{
  "num_hidden_layers": 9,
  "hidden_size": 128,
  "n_experts": 80,
  "experts_per_token": 2,
  "d_expert": 128,
  "d_shared_expert": 128,
  "hidden_act": "squared_leaky_relu",
  "moe_layers": [2, 3, 4, 5, 6, 7, 8],
  "router_score": "softmax",
  "normalize_top_k": false,
  "routed_scale": 1.0,
  "balance_loss": 0.0126,
  "balance_bias": false,
  "router_cosine_scale": 20.0,
  "init_std_router": 0.0107,
  "lr_router": 0.00181,
  "vocab_size": 6501,
  "norm": "rmsnorm",
  "norm_eps": 1e-06,
  "tie_word_embeddings": false,
  "optimizer": "muon_hyperball",
  "learning_rate": 0.00759,
  "beta1": 0.95,
  "max_grad_norm": 2.0,
  "batch_tokens": 65536,
  "max_seq_len": 1024,
  "train_tokens": 276900000,
  "max_steps": 4226,
  "dataset": "wikipedia_en"
}
Below are experts of layer 6 (counted from 0) of a mixture-of-experts language model. Rows are named router (the router's row for the expert), up (a neuron's input weights, with its number) and show model dimensions 0-63. Each number is 500 + 25 x the weight over its row's rms, rounded and kept within 0 to 999. Numbers have three digits each.
After each expert's rows: "mostly gets" lists some tokens that are sent to it at least half of the time; "comes after" lists some tokens at least twice as common just before its tokens as in all text. This comes from a sample of Wikipedia text that the model never trained on. Tokens count by the router's weight.

# expert 67
router:512550485534471539473471523467551519499525495508510495518525543490529506496457483526500456476483514493509529490527494518515523498506478511521524484521524528491420476573474496502490494515500494
up0:473504526462520481507477517502481490470550536506436509513492480473468412514492458454540517487517509472498516463525534499492500493458553487494497500500510524551544535489549497464489496487480479
up1:480531505468455470539513499548502496451509504510498490535530483481476482491519528511474468468483473485484475500557505487503502484537537487535484470494496460488551506450500489530539504490540480
up2:501496521505513469473472500463515496518496491522482535482503523512492446496498471543484469534467495502454498487504534521515544473469528450472489495497518479521508451499501519474537448485549462
mostly gets: "their ", "his ", "His ", "local ", "human ", "Its "
comes after: "'", "of ", "for ", "with ", "and ", "in "

# expert 52
router:482474505463491505524499492521459532477449491539544543450473517487459476519474442495519481503430495482546577492485487521498513471440539523531513508507483502539511485497476504521506532468481521
up0:492462517524504477496523520492509502523517502456499471496517464513508516459494496472499500517482501511512520452503548515491515509466518490501511499524502511504499535515529498519488503499499528
up1:517510519486500523527470511515476484520509496475510498509512526499509444538474529477493488518499523472532502497509530507446496491464513524549498519490526542516519490470460498475535557496464534
up2:527556484472514499469446517470496479479473480485516468529478448465510537544525520508521499474508474491506495498513493490502557489455553517497502503504450541487528498492471554522503441479512501
mostly gets: "km ", "sq ", "web", "MF ", "kg ", "metres "
comes after: "|", "/", "°", "S", "^{", "N"

# expert 78
router:543506494526494550461566499435517517525514509520513499521539523491545500484473485486496474478489496517528557509537488510491495519510507463510479496474454485543455490544527523482486541481519464
up0:517489520505497495469505515526523504492502511510488492511466473489523494478489524502446509523534468526455505524538476494450492493469493458511501495488483518525482530477466534551513471456501540
up1:506499472518519517498536503511477477462498456534508554489482513490515504544496499513514484506536501514466497531482481487480513468502494540507525457452505507529520486524482490461419537513500471
up2:526521477540495463527492494488537470489458560551517489470503466533518498486493511516542465500498534489449474484488504502498503509521476547536444474474499516492489460510513511492555489471471528
mostly gets: "The ", "the ", "This ", "Its ", "His ", "These "
comes after: ". ", "of ", ", ", "to ", "\n\n", "and "

# expert 32
router:529480456481526474491499472468496518553463530488509491510499495493522523467476498515469491476459488521470514502472512529532493472517505472511485543492498518473490484560530498490487506490489477
up0:524512483515506579457536506491500497487505551507508527505531509530485483507514515506516501527525474529511466463509452507472522511464522482484467500496466505503467490530494499503565530495526498
up1:486508490518519488532544485477462503508480526506523530513508483507493515509500447475506503498540500482501507509521510495519504520495498528522503532526500482463525490482482531544496522463568548
up2:501455482555468506495500521477491474541513480537528447500506539503515470452472450489478510501505518504488506538533459487493516520437504484503530487497504520515484498516505487464519477503488478
mostly gets: "including ", "include ", "became ", "With ", "become ", "with "
comes after: ", ", "such ", "ed ", "known ", "served ", "more "

# expert 46
router:479500453483489470503520499471543555488491479532527500475447490466515534490480494519506524524498490504507486518490458473492483516491478524502452532490483505485485498546501470495512489501476519
up0:499476514489453510533498526491509534513468527486503480511474552469499480537516517533511496512504461525456516492501512514500488459525471466501489477486524472546491545495497502521478486506517530
up1:510504510470505488488491487567493512483528491537521490480495458494448501428462479484495454476494524499504515534527490499457487491506499509510493475487494449493474517476494454478473477546446497
up2:542474504518487537501513455556491476474500516495464474489488484469469515483534504504515488467445508549511527522550510476475484491491486504478490499491468497483496463468488461477492516483494479
mostly gets: "201", "199", "200", "197", "198", "202"
comes after: "(", "in ", "–", ", ", "In ", "| "

# expert 10
router:517479540500526512480532483519503445498522497544534513496478485515521525527510516538562471490510493526503503501551489455489451488482520543446514508494497499499470461487492502510530501500514523
up0:521498550502488490520507547487540501512472520518474484535518464478520517479526518521497476474472469485459506477482510502462425497478515493490478523477477495479536510519517536497527537534501509
up1:498474501468537487476504513504488485502554496511535494501514519467535532468455501489508478539458467512550471495513489535504568467507530493496517491470487514519509527500495466516528505494525448
up2:497502494508480495491487505475471523506493470516505463452514450510488502519549526460534488487486465475524501485502511541515496555528518526500500481493550474475524531475445515551493546524473507
mostly gets: "Sch", "Col", "Ex", "Al", "Th", "Tri"
comes after: "the ", "- ", "and ", "of ", "a ", ". "

# expert 63
router:523477536521457509505539521519502485513462457503498495508489505511466513485488487507466487522447489530473545485469487540469486496504517499550481513526496525529444446531487502572512499484496462
up0:494497470474477493500494528500526477535483502489452491517536550498487492500467497460498538491548501495506511522477506552477516463510504489517496525534488515455471522482491529509518444524474486
up1:501497484520519520501512487483523462516500487504474465541517565485508503529506522498491480542482512524480498534539516455494533546507470466471519516513489515488449505496488500503495502505454477
up2:463494503436536507471494537477485496500490481500477519515507482547503482547483531525541511521518530468496492513507525528516541491498500472462494520466510529505461480523444455471478513519531519
mostly gets: "sc", "Fl", "fl", "l", "sn", "p"
comes after: "a ", "the ", "-", "and ", "The ", "to "

# expert 58
router:514478491491469462506498508487505483545458501475521523550498507505517491535472500506428485465496542514472475512463531487490493515473476506503474511507500500530490552538534502530509453474512538
up0:486514482464502467535497535483483550493505466461460481492473488501530484491522466496550495550494501479499477483506497483502503492522451522532513517494499489519490536477452536503495509479517495
up1:512505524498531474511498479513521509493458500493483520541463522508535522435518489496522486476482476520478510513503498530495486509478509515509532489511558536451502486464497543479460498560535463
up2:512529506497526489512500497454480484492495498469517505510520460484528505519470481475494482501533511504489490475490453481521494488451538491464503499483466478504513560494484535506506507523512473
mostly gets: "81", "43", "96", "05", "87", "63"
comes after: "| ", ",", ".", "(", "–", ": "

# expert 11
router:488537493523504494464449502510496512494504487490492503499470455492506508472442508514508473474538488481468588501513469503537522467503484508503485504459502510538525500554509511468463513486509440
up0:501508527511478520519507497519514496510467481525517499506486473443490547495529503467566532500526429494500493495443483515454514476510490510517493528542533513507545507495527498474489483493482510
up1:486493485484508470450521439528506470476491497507493473462521459486443493490487515503514468508489514484528491508490440482511529499446480516496496506516471535517519574489498520508511524489515526
up2:465446475469508511506473451460446488473513505485519495487496487483515510461526503499493472467509489505518479526523506525540539548519478496564556451480503482518468512515479546523498494469481482
mostly gets: "An ", "another ", "Another ", "a ", "several ", "any "
comes after: "is ", "as ", " ", "was ", "with ", "in "

# expert 70
router:495452442504471482481481473553498504493429486440503450563472500503443502501490486462513501473496502521464501500537501459502507505488518530509491521495486459527470538525517486527482486475503522
up0:552502501493513510492529506494508495474492507503479462493456533548503497459506466478548483515486495501538506496481521503493515517487534520507498493513502515519483517486491495536500477496466503
up1:530478504542487511494479520491497528436516514509514468518516480475510533524514498498526500493524524453487500491498455483520486487505515547507484485482517482502561510507497529516537485469572458
up2:468512498441497506487508517514481469508485500524478525547467495519511546488530523517462494492546511506473549520478533509515453504518491538509477508529515470520492483514541505466505486507536573
mostly gets: "L", "T", "V", "N", "PO", "ML"
comes after: "| ", "A", "(", "S", "M", "T"

# expert 62
router:499532443508472544470515498426500489482515529483528460522498489500517528488477504506487494497500508488481508484487474501534529511483480486493512481509507494471494471536515501420464515485514452
up0:474480495492485548539476487487521465500504456526521498475488528530504523487500468466505501528506441470504524483500523494518504493513459481479497510473523493464489496510551494500476482510472504
up1:530450527516503485474469499464448456493492522495533496493526502499542507486465507477511499455500480542507498472507490559497567524515524504506480459535489493508505480494530497550516463475492474
up2:514453530519513459447501490483502475494523525509502524481456471537512493494538454442462532435516531521515566508515457482515496481460461463530496483516469504497497493509469521530531486503452489
mostly gets: "two ", "most ", "many ", "both ", "three ", "same "
comes after: "the ", "a ", "of ", "The ", "for ", "in "

# expert 20
router:500495502480534522430537523487456530520458491529478541493513500511531457485500506507498520495457495509482499514544439521561489462505480489481493502486505512535475507471523453482509524518516511
up0:505506490490482513510497526541472512498529452463513513516498516521474471469469493519470489525478515497475481530472483476487453553496524482498497489513482484488487508501480495445528492544513494
up1:505497532460517479510477524452453483499500480508554503493494534506468539508475472493507510495544486481486510501490454477508524498503471549568507482537489531494481546470468508485548489465525517
up2:511540525502491487495505492531544522487488508519545514457496525532461496510487483495520476531482492532511483491401516504479485520540518499486480485510509520524485461529467477476562485517523455
mostly gets: "New ", "- ", "Los ", "= ", "Saint ", "San "
comes after: "\n", "\n\n", "=", "\n  ", "name", "St"

# expert 71
router:478437443522499510504552541559470475504506522493501497523491467513483487514540504530458487476514503477491476491549522513511454530504520537501512508480563511475516519489484485531535527521522506
up0:485494505464506496507472489455497478503469475450499493518498474443480484513520445512481483486548520460497508470508524495497486465499509478503506498519518465498520535502559497486490535515504471
up1:502496509509523523517516503557478515474496524471519511488534463457525509498499488492480478457465518529531548514485448492519479479520464488442495536473491487496508541505502507503522501504478513
up2:478521515513506525499469476466543545481464472457471489499512511543481493519491508499516542479529478506546448445489532546478503489492492480522549476469513520496491483539514523500490541497492476
mostly gets: "Gr", "Le", "Fre", "Dav", "Pe", "squ"
comes after: "| ", ": ", "- ", "; ", ". ", "("

# expert 61
router:515518520505471487511551455497515489493463518538501512472500473499478466468443452485497499503464480489504493510575481447491510474565510502461506474477506476515520518544476495494490497487502493
up0:524501469510470501482491464517472473531438495546498528509494539518494508532479488481513496482491482537572522480499525485469482492458481482509507478540539458472483511514530507512494478515466509
up1:545476486504515540510514466496494508496533513498507526489502498476512528473528498462489488509514538509454519508539478506481481495481496494488496484490502510474517506480509490502525565525492512
up2:473488487500499509544547519490516474487530448508528497484487504454497497548507476502517563503494436504509490515522511484498518509475505506466515458482445463503514503521455495520540492495511488
mostly gets: "\\", "{", "_{", "&", "^", "—; "
comes after: "0 ", " ", "1 ", "\n", "2 ", ") "

# expert 59
router:523441491515476504482487487520507467520507466515502495518484458509484524493517541516476450480430486506463517514492478522482461468482509514513514532502520517515467510515531512569515508514489464
up0:485496540524503510481496501490510496473550496486472495509473485500412502490473493522526522527491504480519530494540489529499489522498494499506496510486542448485492522482481495484537510539470473
up1:482488539536537488495474521492516496480502503474531541512508521523548540456504488504494509541504504484466526532466551471494521496510520470494528531497524544532499566513502481476488485521448452
up2:539500497561502524500492495474485483507540465442484461497470496514503536485527491474475478470495475470566504512506481526494527499462500508467512492536480495528496532477465501488471488532472465
mostly gets: "sl", "St", "Cr", "Sl", "Kr", "Thr"
comes after: "a ", "the ", "and ", "to ", "(", "\""

# expert 23
router:511493496524468529488448486530547511551473479483534510563475523515461519530527485524519454460500521486440514524556476439499544506502510510490533498479495519554508517531513493504512493485511519
up32:509469482481498483469478469534480491507495489482520555530499535489460470472457499497500499515507520524542507549492520499509477489527514549508515473524487486469558501502503520449535551492521483
up33:512530509471506518508483488504490481556550510512440506483555450485463508525440475536531480486473510485523527456510484479496465511484481501463507497546489530513465529475510498512504509485531515
up34:483512478496536502523484481494530488491497501494550497538510528472459496492480460540505490493556498490566502472468464492548505494489492494495511514506525470504511525518493521489481560465483464
mostly gets: "J", "I", "Y", "D", "And", "Z"
comes after: "| ", "(", "- ", ", ", ": ", "; "

# expert 34
router:526506499512480456492547477545506543497486471495504504492489525476534540470491538502524517520509508496525511512526506482490485529519499513503469519506523492482537506540506468500521468503489520
up0:474485502514459520506510495528481521544528513518488493508506485490473479475481503476536407504488515528512461493472486466475530483470489491515489519493471503454469517524513505459486506536511490
up1:516531526488537501478518508520528529483472494510522476536517528489483537468506462491507492478525516538470467519507544536495495480491478516520507519503543426476532505465528456526525483526485482
up2:510498480518511508539472486501520514496505494459561481491519453517517489539500486486481501525504512492516495510448475481497443534507485503505478501493537495482458479472534444487483528488509495
mostly gets: "202", "197", "199", "198", "194", "192"
comes after: "No", "0 ", ", ", "\n", "3", "3 "